Weights of a small mixture-of-experts language model, trained from scratch on English Wikipedia.
Size: 9 layers, width 384, vocabulary 48085.
Experts: 16 experts in each of 7 layers, 160 SwiGLU neurons an expert, 3 picks a token.
Below are experts of layer 3 (counted from 0) of a mixture-of-experts language model. Rows are named router (the router's row for the expert), gate (a neuron's input weights, with its number), up (a neuron's input weights, with its number) and show model dimensions 320-383. Each number is 500 + 40 x the weight over its row's rms, rounded and kept within 0 to 999. Numbers have three digits each.
Before each expert's rows: "mostly gets" lists some tokens that are sent to it at least half of the time. This comes from a sample of Wikipedia text that the model never trained on.

# expert 12
mostly gets: "\n", " was", " be", " were", " ==", " been"
router:523479526537516562477470550423566478479493525442465583534469485460543490542543490517471496478537515510499519411481484500453515558520479502519491479477569474553513514497419552490466506519391459
gate0:587468484456478403527490432471491469460533502512463483498525509510520547519463482510464521472485454512491492588514477471498550384495525469527600519468492531533489532436474482460506507486462524
up0:513442489543488509475561520473481496519490491470532443532409535484491570499531413556536563480527527493506606437507526452531461536521570547511540505470440519447515442474495539541524455467520478
gate1:501531494520576471464543439482481422521508493503439459488474515537447534468605408419438510447523472502528502511514477480507486390452557447509539544510488546437421485494479515547435515473500515
up1:555446488485510445484494474447537474516445448484515417515445529533531572474542452456543550537478578513481507552481520560514471533443536440500505541491485573544531505528453496515471528500498573
gate2:490463529423493430559436503422570526457557523450507442540537466409468533514539500529520534466492485507513588473487470503509503470591448534551402478472524545533520602458456542496501484478444543
up2:515503547479414486520559444494520509551504452464551427549415480556496455518478454495469509549510438464494454444480502485512451470440480471519488535411482478511516512505539507440551516501473531
gate3:515559495489521484496526488460486544446508494521538483510532407497507504480498492480474466485541472490510473535474515409458468469468535532573429465519505466451482538508538505482577495576472524
up3:486414492505584565521474559499488452569531483506478508474483560499525538469439423503487511499425568518469519460516545496455521600530506492429535466431442517542488485534470462561520508491425502
gate4:478530558515544485580531566475539489515573488496500514508535573502588443531462571498490467488490490573524590547394449554478474492473499516530477506485523499499497506545512490491551485456472462
up4:556528535500438517503542495497425486507484515532492495438457447514503485516479452496422504501536452487447549437491508473485499511547444396520543490511529516478520531552505482480508537448476491
gate5:530427456459515545501481612459504476555510465475397549479458486531496440499432590523547476522502505509461537503559589456492447475463471512507474502537458459565459593436461508532541524524435458
up5:508525555482502534488483490482501547417482506539640469439465446498466476576447466436448488455449466465559515455464511528474506485460493508478499515534514532496562500477560454477476475402574470
gate6:496452494495487511526563492460474455544461508509493523544484526471597522450448494495460511495514544500412445489488505569504465469501498470523451478526511528443457398507537471513486509443507500
up6:532491477463476444480457470522549493582463498514471381501552534473589400423543500478514496534491492561491446550534487531511466526506569518489462549515510469540476467525589466512522496528517451

# expert 2
mostly gets: " the", " a", " The", " his", " an", " it"
router:518502492539443418438510531454522521529479541471489541539531488448453454554517458530484478505534465555520510506466449505451486521544489441538514437463574439495480439469517558456526488462482466
gate0:507488514494486443560469448502565450445570527469520508453560455463522534501471512480421490528503451522518506557554484497435531494519528500518556490507506557469458487515497448465515420519509519
up0:483504452518506548464542512444468490535486485529436494497465529513428513546486436494568490533503487497480582394468567489551475489555509555480445539513478547430517441556523514551546424518465435
gate1:534488496484521468481524446502475455530491452572489434536455477476487567481588434413448513464544494558485521449484525515503457384494544428579432460499562526491452431491507586495471522471519466
up1:540420485552464474507543460443446415477420412521556446486417531523478550457536450473516475555505542493416523554465561558492478484492527442574484504474547519534474440466567544465483524492518449
gate2:441510453462503498552485484424542510452558577501483498586543446393453527446555492544537552442425590513467570490454481498436520466539490480524453578527517554519506588466512515460494457461511491
up2:541558498452434491553561433538466535502505513516563415499410460495472480479505469479491473502504475476509497472427525475517517491493541563490446523508495460538495526526490486455532503486477546
gate3:560545507498491430549526491470504536523493482496510466503566426467454508488532511434448485477569493521540513534448432416447498421480531543572424469591507459493453547483499526503509497536494549
up3:464454555505613580484471529528498464512527522542446448516497580536508513465484476571564525529420546505515490495572559529467504594490480500445572483458523519473484526560499499522534501497421481
gate4:516533522499518456520473581494499424542581485497465474553614538565593492458529590504518492561518505583570555453412537537491481490520487493562519487566506468493513490509486477510588432514490448
up4:493480475482489507545550468529426521435488495497481500500452460510528490502562456506451505500502476490489513489502503461499488475461483468474484491494552462466488520519518464510453507461476520
gate5:522483499473504495516465567449518477501485453478427530461487377532489484518425574465523504479468472503521527460546508488451464479452469529438514511510447432478488497481521566535546441499471460
up5:524494517397517565482492432463497528476458535579515468480461496532488457578440512419467493488507473487487546482496442572495520490439477509539492534569582497505504513500542410511504530471565485
gate6:490438506502558512515552475445463507543461477492490496515511491497612471450492574534440465489492490459460462463443501565465515492549474445493454518529424452450465446520623458506531509470454484
up6:562486487531512446551443453441533509559481523510477412524543461477469424422484478460536490527506520587467465512525527471488496527487548553505455578514483469519497508514551528494472489456537440

# expert 15
mostly gets: "B", "b", " Z", "ing", " Music", " ft"
router:420419469580495506422510518475557538525481552451435574552540536456523481508595490535438520451519489512484520473402474520467461580484482476512498447462573439535470510497445503472520483524518465
gate0:556476527480507398557498443530505446439581537508457495528520512480523561474434464493473472518561477521485540540466529534520536456529494526518544482445530571492468550474539477443505486449477467
up0:455504486526466491493550520491479482485447506499539486503417524470490525518529483515522525521553517435481609440456505495526476485528462525485495416501488543463497480507489492572499423488504469
gate1:520522546534534494479486433489464479534527446505452465538542545492499531450534427445456559456488451499499498423499504486494416436481515453493516460490517497447445460451457519516457509490550493
up1:551412502601505491496490475476517454525468443474475502546508518550514574455499451460509493541517537479482503491503531516472456480444507480519489468480503536523481501488483530532477488530567480
gate2:426488526410467493562495486429585509494524545491537468499541424422482507524550498530448575414473481487491629482502467459523496513552450580523482481531517538497473577441425507486481471473494526
up2:495505550456429490576588452516492493491519513491527385498441491533476488471520487511426490513482452479465493507431509505519470499467502538514484546452495533475481487497505527470556459516500548
gate3:473530543490482514527544525453471517496476463477538486529544461459470494509498496465477507491523511513533521533469506440446487451456566590549432460563527428438468519512566576481542504568487534
up3:501423510501572573503487597500529485535531498529444471497525579507494522483466457528499440482436533536489521447554514514509507561512491462504542532424540512508495463574461496527516497505409544
gate4:511511532521566482563520561526517417520573465496475487557557542437565485531490556577494468522535499584538548527432496473468507456472492471557483426472441488500533536497438492515548393503495451
up4:519519560490428510543560453516434450505498482505437482498468486533543509455505488469450503478473486508515565453480536512453490500531476466545498470511536504532508482558528506447525527441506509
gate5:505442535486452498540480570437530432527524455493498548522457495522453411514459633493556550488484458480503535487556513469424474514499490487461510519542472490526470547466428495557562500518468471
up5:489500538426499515410464471434489515439463486483539504427434443482539503546448461433455485487473496475482470440418509553511458519461497513502456505515535517456525479464589456511450548418563489
gate6:477406540564459527505508505490482476521472526479477515508452484514551492457559543520440515527473513507450399482489507524515441461524521458496392477503447521494463434472555524511490495421480460
up6:465434491478499435526445509409513526560463548536463438493604560503498409438508510513500492533498537550512510507479542551501483548509524533476474566519477490524421497540527509559492493490526412

# expert 7
mostly gets: " Championship", " professional", " medal", "oc", " president", " Cup"
router:456495502527503449491495490444546496500499471492420582601483511469533468512564441584460543504508473529504563493489477537470536509501475447544484498506448444528459459472463470405476492487456462
gate0:485497469434521397566494468524525417439550544502444501476538454484517516502423472492439508486503353520491514520533482515448545470494505519482558505455532535467487507496523462478565507497496536
up0:477482509506441548495532500447456495508481473507446484494434457444496566562499466526521509507508515463486582381434528507554482546536471468507501506520475538456468517500472552516511443483457461
gate1:504517488546557507530526454457422445534488458503448458496529518480455581496552395522464472440550486566515493479512530536507495444483509455521535509480528532477428458480469470526429491449519520
up1:564461514546528515530492452428501540483428423490531430519413562525508580425507464526521482514479563504441507560450524552466498508500520442523483517504492513527470510472456528556458491501529506
gate2:448497533403494459528508481420564513424531522494508487525540450405497514523473491528472556410525498497547636446545528463468504465549441557524480537533489510545486584443518605485536439445494499
up2:513521525488435511564502468542494541532524428507510404510397483515486485457543483525436485515502424478466479468422492506514444526423479525479501514414473478498546520531496544483557504542511559
gate3:475509548498516460496465491486483482486519449497513473483506399512468531557567495498436493536504488494524488556513458404444466498498545533569428496562507452482483542463526547472532491548437576
up3:501496494552514520488480551537482460533535519499480451468487561479488467429475482516491471484419579553509558455526523575539520558462463486469546492412506509492497508537443391551533504507448532
gate4:512498597528517483592517554512549477538575434507527495540543495493591443510522588542458461524456472591551524520439506504468529454476505464563530502528493491519505529462479510561543430447533445
up4:505516472470483505582519497481459495525497524521509470511447451497482536511507514497464521513443480510469516461471518516520518494543523428525545459481577527463537478545511490561500567436490512
gate5:525453513476510484493513564481494453503520431446440533530482477566512463509440600550536484493456522461475524503583539495453409496522503455476481563503454454493484551449484451558532542483425437
up5:506570551476513585418440494495515535450510453531588491426438439472525497533477506401426498475448542484508525451472524610450464508454558476528506483560574461556506529496549435491524461448582543
gate6:505459506504509566496549496393501469535465492521502482519508497533524505469500535502458529516487520473403422441509492556475476419530481475479397519545472503534506479468572486540464485462527527
up6:488499500495511414471445451485509532527444585521475459487548540438593429469531484545546459545474533574479493493528476513518452573512557528468486605562507574483452488482562475528547509495540474

# expert 3
mostly gets: "a", "et", "es", "an", "ly", "os"
router:485437523535546496514458498508574549507519548512453544536528521468535452559541495547467577461520496491487511478491485563491423531477468430556461413465520439515459470492469547465530456460549414
gate0:518418538482504433529473433502524470490562532481497474462531502508507503436456467457448488477493413485480521526489442505515552504503510493486541523467534563497453515495484452447505506538567513
up0:456482539527468484491534555447454481516414487499470464529431523460446548513477432514530508543490506500478593385521512481513440527524530519475477489534517508481564488487508523508558442502415429
gate1:489517503556498525457488417493463480549497489470473456479470484503450501509557378458449489436513476494529505416511531508417438426473506440558488442510533508431450513472493464567442483465571504
up1:518469538514523510519472502469536551536415437434469500476455520562471527466526475447502521496444530481475573530502533550450447504441484477515489505476493550499526524500445461515494519519571564
gate2:425507500454456450598490548429518502503501557484518478528438523407480496505531473512408546435486465500467609506443489553461504467528489537570437501498536528478463601491483569400463487475427509
up2:531493525421438528543547501502512578503522513426547411506461441530516542497531494497480488551504517482521491481475483519488524497475448517562519619476464501537543461490487496491591502494495529
gate3:509576576515524494487498555464459487486516455510566468513552446475520491472480520515448496501529464548523525540487451366468482491513532544571416454570494478445494522489527564532553478525477623
up3:434480518495548575485516546534520509506531512553486468492475514492525545432439468498493485493442517555523476476512515542481460581482430420500516517406473485511467442563474422528478537495415504
gate4:484481546510528481606506529522476444564560477507450508539537555515621469553469635517500466482458479522588603462442488484399490484468555442542477548546515483534521544502506460504528436483511493
up4:590562538447496530475591435521424476447425516508503505466454483476517592458492433524447542505488426480467531454512500530526493432525458479494457484510534461425517507487481459515488561463450510
gate5:521443543502495515523453550455499458564527395500411515462475486534512427545468615495509500523450506495512537443568569484466418514474489481484476513564479482538480523449514540530539496443465480
up5:507531514498478510426440463422501549476533507491574500469492498482471515521452511434443466456517460477469510455410493566415510530505584520506492539530515510510530518483508462496514531462580518
gate6:463417506510474526509559478455516480481442551517494531553513513489571463418488558449446524436449515498445457525464526594506493460513513435552470516535465540525471419495555510489519532376471502
up6:537440521462505479435400504457518515604448469510496503464520510498504392409508502536493488561475467537485449503538516467525512532526543533498421578555442507503472486543525516513518501513586462

# expert 14
mostly gets: ",", "),", ")", ").", "\".", ".\""
router:503431463501525517466460466470557572406461533479468541533479471481523455614564476536430505475588513474454490492459459552465478530490488445496502482466523427545543505480516493492501533499521482
gate0:562521527439521385550510448532534421435549516496497533414520485528578489453462470485492508509505416478522460547525484510518534458508472502482527496481572533549466507497503458480546500472501541
up0:446520481543415547408555498509448494563450521459522421528447518432458513536485440562510492499476492457433623414500546467453447533544525489464595471488456522429469480501522557558500433521485485
gate1:502493482519536466466494419478476456547506453511476436540514534546490519487571391459527543423599475517515505511466522497539459425454562451523469500434528516481395516491485496499480487442546487
up1:501446451492481526486456469500540496499392476495522442518488569520449511437488429471508465530512521469504524508470537567479485538443471464558514485468534524555496530477535483559454542520571526
gate2:431513513473520470569476551447582484495522532453486482531463421439488510490516475533482521511501463476561602514446513474447523471549466491560429517525484556507531559494457515449511475503491530
up2:530501497438461497543535482517543507487490470441550421494418469498466495517485475469497493557494445472492455488440474443537489519493497523503519568446497468510515547497526520490543468519523529
gate3:474570525484479445540500495500482508496555503508580505511538435497534488548491523455526492503536495473491508549474479404479528457546543509514422469582493470479473504498491501512561515556495563
up3:468424507528582546520444520462462465512544490536440454477509571479508495468489467546509467498447590530529511484504522541469541639537441498479524480449504488526470510569497446582480477461407499
gate4:512509529492582451591492573601510503518558493499534489580514538481583498509444603483421484526548500510558557511442535573439434502478519504535461507541525503464523547471464456524556486498492482
up4:525503501502435533542622476487438486476485443524484506434474410486489539524475432515417437554514406511478538446492559554496476430544483387481492496427505516446493514563521488504488528498496467
gate5:512450507459475495521415553509477493526541492489437518503458419556444453535496529500505530532513498414470549445511545471459449519493446533413447523471446511535526528475503548524565488462462513
up5:546519546395507562462442433474552551442521537481547476476455475544422476585462468434441523448527489472516522455384504560507451534442485529476484465492517537490501507492524490490488518429554569
gate6:489440467488506518524447521442549453541470508468502506531482472539555504476434522500453528610542513442434446446487503540503486451496479449477395521565459526462485471501563473513520494447473465
up6:523452517476497451541442481481541542550444489462484430501560467517544410415541499505494488580531542517488462547535482530435494525496520529534461585517439557509465511516508501506502530464540475

# expert 6
mostly gets: "\n", "==", "===", " \"", " (", " =="
router:528510448501549524481443492418543449449487474463501538540438513519543459593545478519445484574532529540522587469499470506474466491487523474500478493525514452538526442505562512484492568551468489
gate0:552526506488521462509519468525532435425537544522492458376507467538515559463462506516500542490531485497495495545564548493555530502488467483548573517434502540538468513468521424489517461500442556
up0:484460473512465535461621488407481457541473502402493488547452570456490516536533448495552522473499509469468593415454524460542449534557563559460535528505457527417511508476477539522541461488429485
gate1:516536510489565492471541397540482447552509524473439432487534489539420513474556438433453542438565468463501537479504533466510523398468474505552529497497551561425397509512457515525466545471556520
up1:532485506525521450525490501497455431502408432507509491475433535514459529419489452447488529515468537449435520483493545542506536556500491528533477515483518477525516481485516443556500551528514514
gate2:474522516408461401558454502457597534451527543438474463496507426439486499460543441495498557440469525495484597485505453521491508449574477561532463511479510552495561549461505550469510413451442507
up2:510515540444467516515558477552521511489486436489536424525430441490495501503520500496487462520465453479505409499498524491486510455390501524464440553448454460527496467504536532501596477502515560
gate3:556492516503498447527493525485490530468510480489558494496555456475484491498528483446455466484540505419507523576470469435450511460568514537572407455512525432469507517491481548493526509576488549
up3:459478482497582597470482571508448486536538499523415438483475554477502559476463423516540546517478572536499484448537509512510535606511450478513456515501449472550480448527461417575486495479385447
gate4:473547484579557460579523585504537452528553463551474485537521546460592473472526553519477457514538484533578565492466489523487455453439497497534422524527482506475513571486489455514532443523538474
up4:503503474446456541549583482470450458492493520493525472446463461474530448466518439483406498524528497512519551478500530470494480476546472443514518483509522432547549512507491469534485559451500485
gate5:514444460465511486468454584442488460519497452452428493493496426530444447536432565522528517451496437496498523480553527505454473493442436563500494568519511487539524570484535503530567467482430478
up5:562486517466495517500439459404519498419433472513533442453496465464480509528435464436447478471469471518496433488432494532464469505426543501471502559530463457501509552490572459529498506471547524
gate6:519430511524544544544530499451458439521487530516502449546463548458541458465507495499441505537501522418463444448411481534443529496477507481501404536540475515516551464494566484498449502433445502
up6:576400493492498463489469448467495516546483477506472421484531543488500380463540487490501449499523527536448428497433467453462515567476548516529448578531514504491511531519575481489477539468558455

# expert 4
mostly gets: " and", " as", " that", " in", " with", " on"
router:532496444505454504500411466484558501521539528477444482530556515464556469520493491530459538517579510528548535466461445500446451486457487513525471523530507456555394524479518514507524518534527429
gate0:465483562488487438534493492527503489450563532500484502484498475521529480467426498515445456512509449519511498551533481444443566474488533446480581527451551552516489512401503410468516477487509486
up0:512525467543485520455560480401403469491486466508502484529486568420457596504539470544521535528491504420468583343498535495508437511538487552539522476474510492480449483510534540609541507535459466
gate1:537553489533539455510505388510485447557588443473393419498510516499459550465554391491499521425578483463507536526506489485579475401446550479511472539465514502448421490478514539552468517425546435
up1:519486476508494471488518475490515451493474455559546457494459532550474514456467439497551499503517553512461557535484567538502507544480464476510486532444524529520461527513537542565471558506507544
gate2:429455460455461538549532476434551492482519520482544429515482451463506565460524461557469503485466504543528572506510466527463555484510450509550463529588432577479482550419420513486521516475453552
up2:493552518443478519525539487526520461518520452481538437494403497548473462517508421452461468545517448476468499500433464484471551487456503480496531536419505535554526500557524503504583489519466539
gate3:516539513461427466503487524492496534464533499469514514480603515508483471522528488448466507476564514463498476541485505441386496433490522578540438482524524449433468499506555544444567515602512549
up3:459450540530542522517509519448514434483509492533452552493503561428487509531507480536497469495478520514487529465571482528484480629531474470533516490445479517537462474564481462532533497470436541
gate4:540481526559508439593512544518488484495586430543529524536596542498593487512505594460476477475461508619531598509429502588485415484455496465557460507535473467499488505512551430505535466506504434
up4:562535547534439435512569412495433476488495430522507494461458475460438537509550464482463445522535496482508518435523547495475502468513459396492494492496580456516516506519526542494498527492521516
gate5:538486520462445476451414550523449499496478485519468519512493438530482473499515571507509525547524489427489548428539517497462500428487480541455475569487442471545510528430518542533542518451460445
up5:479506515434420569439485427519475531404454499538608445426458451549462493554502489460462448432516492451495513438467474556444466493438489533504498534526534484503479549489598431525523564426568469
gate6:451433550487536589449500476460437509544457495560524530552508515513566489461479502479480483492480514471487475474488457447442513403442496474448434500516461504452440520451561440503546583431481504
up6:496477524488480453488404450439527565559511463547497446528586527524523395460580477514494445509522460560505494572435492496481525518464532580510443569500479505522499496480475544497510526444536496

# expert 10
mostly gets: "th", "H", "k", "K", "i", "n"
router:461438473611513448465491466440524454489552566451452539581472501497523436554513450568420495483494391495564510484476508563457474502489464449556528507413577436504514496456478530477457507486529436
gate0:509483540498498355555506471481524459450559510500506502463506499474533492485424466471418502513504435497536535574573456499524507492468498443510517528518538558531477530471527444504564475538475493
up0:464495523500431544524574489439412443567471510476428420543460505482472522520572455556558553440497535443459576398411492461501500542501472478456491486513475531453501504509550531452518468480434455
gate1:496496462540500487492494414471420481476472457517502524480557463454429559478523404394460521473488458493514538449528499503486474424442487484563483486467543484448471499475480527553451526447559440
up1:519416519514516481490489404425497489531454441503524507494440496551473509433436475427510523535428556499497556512492505498490462560433495478545472525451537539488515500539506500503506541497518507
gate2:469488491476491477518428492418511496479505503498521538532498419391480474505479494502432558433490469522570643472461492477533521475558478556560464535494489513454506632481481556457524503485459488
up2:475507497500431513539569483522477523472557476482535437504380473508494468491488467472462504513549425510479443469457496501504456514484483546503521528509511533543537514506504535468549472498511542
gate3:497582531505547481501501468516445529466518469484595493502520412463474511483464487477498463534559524481485499512496439414440513482469508472600445498507499463409489524476491539479518540524400568
up3:480479524528549595546479559488528452576528506506450487515476549539522512477454485574513550514481542555476474504520539559479474581502495443485529510447473481492459519550476449542498452483477491
gate4:535498550549517491577535549527497446527565514502556523587590505448624456448465581532518462547469523549543539492419469578471466474416553451504481487468441496515557528500514461545547441447535502
up4:519592550533479529537593479499421530470442503511483465490458490512548522446487455524504542473520458504523568477480541477499466489545488435528513490511585479499505487522488435447543561467471492
gate5:483479512434473469494474552415496469511506446533455482538482499539506407537508582562520539467483492510509514484581537473430498488472470492417452538568502484536471529430508542521611505497483525
up5:531505541435507491406492447413535490467476504532560463477467449450489523563418488443460524496491473498449482439449495551442468552506524504512530491487533514465525566435490484492488540460576486
gate6:470455542520530521523517470450493485539447544527519500567485482516602517442504509491443482539467483502506430481503510614444453470508497431532415492535444532455470400493616488500520511433464510
up6:584487481526517409497454495462525504521426485494486441549582496501504380465513494475538472552512505544482482499516490533500453524515569515474460573510482514514441492538510469469526449508546446

# expert 8
mostly gets: "|", " |", "\n ", ":", " a", ");"
router:524448448498512542492484451504546482452500561411442524533469507447458445464517524545447463485509517535555495491483410524460450518449539497529436513473550446518440484419512555468468531491434504
gate0:525479491458486400547496476489527433456521540492442464445498470478567513498462519519466523506517500493483547537542517501498515474437500510484556540478543523527503498441506482499523522504479551
up0:459505460508446522477546489401521468479481503414558465533417520433460498535554466508553491525539518451463583408479556477459449524561511545522491470534504509430578464489508476582521495507501436
gate1:498554510549516515495441480515444480533544487512441442594511517539452503490541462436448523449566476455556502493455520444509500412481531498544464474516529518487411470439496519528448507470601492
up1:517490478517514442479483506448536479519448448486528463527453587527445537445476458446489480530485553445479466503479554515498493516496470523542428470493469490578538481533528521516455492515572536
gate2:448532547394461451554501502448549539482507555451472497488498422395497543485514465493463577376457440503513633483501480466460526422538464521531425513512467521490540502418434534457548429440484481
up2:519489495506457543517577452505495543516490414482536454464413477491504500487525436502450447506464428494462505523446483517497499556410510557440466546463447439497522519546529507452548511485540577
gate3:535505491495526469492535468512461535509522534528525447489611393406498504505533527498458523499551489494477520546405456428413529476526549562556418502550518441452481495539540515514524539575477537
up3:470467555531564516529446571535491474491568479567460484506443592501520484452465461524543485501465592472530523438543493569500510552504430459494501479490447509506460477502485435571567445512409499
gate4:525537504527542478555548627507508459508535533472492480521496510429583511513499559547503444536524521540583565499450519526476455505420527504514415489516517447560476538508537472511591429473501499
up4:480499537521416490546537505534457488495487473535456554449453435513510466490550468486447532548468459478510526438497552452492502453543442413512494516525504489476513485501555494472503512494483483
gate5:498457507495458527483450542462450506526476460429462532526506410552505483513472596530511542465474479506476547479532569508468436514488471542514461557564481456511537560441507538571565495455447501
up5:538487556422534514510472463396534524405469508503516474450491433469447475523449523442471506446455449522486441447423511573490426496431491473432519510537519496478483487483568487521474491437550514
gate6:488410564559486538540546516474447481433419497477485473582512507492522468474489550523446543534481454451415498484451488537482490442508506480437435506516424464445456420470573486577462546492441459
up6:540414526519524443577446464463528558518482499533485382530559498501500395438550480503503495529536505549466509447493462479497489493496527480502425630513459487480447498495571476554494509512501438

# expert 11
mostly gets: " in", " for", " In", " from", "In", " on"
router:493436488552466546487436485491553455466527526549469533543452423462547473482570483553391504477540533526515530490502427533469405521464511455503527486519499454553447520475448535442497551537480472
gate0:498494546500484406491482455509496435441572510513470505495508441493524520419440507488467558543472448503498510519527477469463566480480495503480559477382501536555506474429488482423486519542486471
up0:525499460558452509496589471477468506516502505453517433506395531506494502534466442523515506513514526431465650432473520445508480523535525553487489504533514523424486485475519522589574449498445485
gate1:524507482577509472555525418493442425503532502536448468512482494522482533474565378452465535448522469496541508417511531476513434392481478476552492512493546470474426461472490501507456487467516476
up1:499448462529499470517489407445496506482426465521515454489438527563488570434489437518494507534455510519445501515508559582470473525435470484541478530498510485520539554514485456516504591503545518
gate2:459497526458530489604491476411560519512526545474529495505482449423474535466519461531490508462515478513522614497492508466501482455527465575545445539488482538443467539453414510428540460456441507
up2:502503549467486494503585449530534490471513448509528422523427463532491471440519478486464488534482463438483465502473527497513491541466491544491553563435509494505507524498548569453576480520512528
gate3:507540572458457479551539510521449530502540486487526472513569483468520461499521503472438520509541479477544490536480489435432505469546536583546427486541513477507487517521538538508517543539478607
up3:483438504560567574487469581477540449503525460518483503485490599486517520463492460553531462511427551530467521461565514536480466566511496427484510510490497467466452474557454469508502496513437541
gate4:505561558529568471592513568554547470536537445510483469500552531515610433533518610550472468534473515562575536517405474521431449452422585492521480518545534518530534564480504510482501417468513428
up4:561509506486518528508552494529450469510483467534461489465426441447497494470503439514451499516461459506512515437460560494518486472583466396549479460478596527487512498498498487498480557438446487
gate5:448447511491443515500488583471471507522492452482476556529465484555517429515505645484544549509504480486529551496548529463454498540495521562488490509449462472521523536483543518550622527493452460
up5:566523514447477518456450505439518552471485458509563504460483525467468427574474488429501516450502576504522491459449527528446456502455466480470484549567541482448499556479608459517477555458572453
gate6:462425532429538582506530505462502499493513497541427489557498541483511456452538534514459555503493565485464442438489507515497462481447489502473436502512489541503474523474560509509491512443421504
up6:498489627444524419504419432429494516550473458539446451516543530508480387474546495535442513523553500539512500585516506476497456531510526580491452604520500527521519526505507453510494528454536469

# expert 13
mostly gets: "'s", " his", " its", " their", " her", " had"
router:508456501589518580505510529484536513518529593431456533486534481462547466474550510585496537522550482539544456483464478516469487468513488453548458497493533475510448467505484547462451452439465519
gate0:489427484521498379568512491514449477475521514462462505421498511538501521478452492487485514505478462444486508581540482482471579498532509516532575517449551580532497486455526512480483521521550495
up0:484524578562463515476557526455439484483515477483467470548452502491455515579570483527570477528513500528439561424456521470535482549524503556531490459561462482422519486497527517498525454479419496
gate1:536490506494538477461470420519422441525494436508474471476458523506489544445598383444464516416542493514491532470524530516514473407460549465567470495487563485433435460487460523574479482452538490
up1:562417498500500499449460487449529461544451477493555459437414506533440577450533488477523488493525549458490527532505579563496458503495516508575469519490525523528446470498474474528464481509538474
gate2:422542504425510432506480471444544469508474510470517478495497499399452557461491434583492543449523457489478601477513489477465466432577464479512449511460495527508485593427480511485511495450513503
up2:519463527427429506518525437530465495516526484488553410523398430533470471501548444432495482502489445474476499499449516475516511463473494547491504555469517506553487510532500487485564485478518521
gate3:501525558489516526509539509482458516533512518471540428514534452454500538470449562461462453486557505527544475515450464457415497445449485547568400489525498465444488545520496516499544478528459579
up3:477456487469570581513502564510541498473538416519430479511493585544548510490468458526514469514404542573537507502552470509509484561497488419502503502479480515503466452567482458557501492482398496
gate4:501458491559495419615520569520512485532546485495509503469571555469611493486504570563458491550491474539508501524482503520453417436455531456545479500512504476510509475454488454538507442469466488
up4:540547571476463517549580452502416444479454560512507518490473448514494530499511468477433502524508504486514520365540530497552523515530434436497478434508562476493481505483485444499500502483492481
gate5:530500471524528520513496548402463479561507472476425503497513486508559480554421585544530538500468474519496506491525542475455442510521545554453465533567494480552465527428525460551562492438432513
up5:484512498453548498464473436390532566441468507529568480502490418473534464565407497457461496470443495528491463488440522540418444468453532462548507522503529531435527504494497489476462514461566520
gate6:440450573497535560486479490443475448569418559539455539547529496500555512503451559505496503483528505490450466500525541578511465448528499462476428494568434516430449434515550511460489518423451486
up6:493434561468489411516405464457499517514427485525475405481501504482450399438551527472482449526440492506486493508488454539466470520530527549509427556473503522539503517482499495519527522547550413

# expert 1
mostly gets: " from", " with", " of", " between", " after", " against"
router:433461455554461503482495518484574508493511499477457550530453516464496452476507455536446553476566453516512517453455439535447477534513539450590413439484514429514478530496488487476534478489460468
gate0:471463496472457373489523482521507448458562512484474497407545488527553507482458476496466513494496424491472524554545473523483582470483537468542472514439505545499494491464549471452548475540477506
up0:514488505527498530491565500446479517516487449490493479530422555450511500506558413575514490547535516447463596387420514493512424541495436571479478524515447485430468457434506493617538479474442493
gate1:536501507594557444577508438442444438486506463521430493480477474519495538478524419420452585454582431445510532467453546519503441453524458426519502492484522482443435497438462477543472493439555477
up1:504478430558506522522470399392495478502427444506524492466448501533493505448463459441469485501495555463474527524481539551468478556468487429514469542455506531549512485484466469526498578527610525
gate2:429520467415490495516526479389553507487453536515514491500485439401495531486484438534468548443500504523472576489486519497502516469500429548520481530514473548508491608400483563518496467444432466
up2:491453545485430545593556457555537508521524471434527436501419458530446473429535475453498470551501456523492481536453522511503500490450470521502510570465466528571512502501522507455582454553464509
gate3:507553545503475511519504547506462531509540476508528481501597474495481457494507510439452493518562539492537469571477485438421581441489530540556422469564507419444473550480506528475538524577453559
up3:515495548502566533502451573470490481476540490502470474482476552453529527509485424540543483490494556539483527505559492543508483601482494452516515482414471512502461466585420451582537506500431485
gate4:500504547576519455594505574565507485531538508564511494589513525472578429474512548516527501489496474588536545514394537542446449466438548472537493532533479490539520499507466477549566440498485490
up4:495504586510459522495582509487425475499492489462526477519458454496516501495543460529455525530499450477513525415462527506529506481517463417472445519504574510444460466485504438503508546448478484
gate5:481503484498490466489482583422491505512493499512417520456437454500561434506496594484523504516451507498494533495519521465448504508453464551473481505526439486486516546440467468559587483483516519
up5:466510537405481544446477458450473500446487484520563466475474440498491445562460483462515470419469510471498532464458480536503474487426526500503518515545540509569564505488514430483463524464575454
gate6:484387524520511531493557442428517493507470542516527522530459493519514539476504566491426511488463538484480442491508571540448434489510421416451395493526474544471450488510589476566528554462496533
up6:483453551455472412497394441427549536532475478463474403480598458422481452409546461512478482496513477611513468522519517533463492551481534549499440568502492527526497499526545477536474559477480453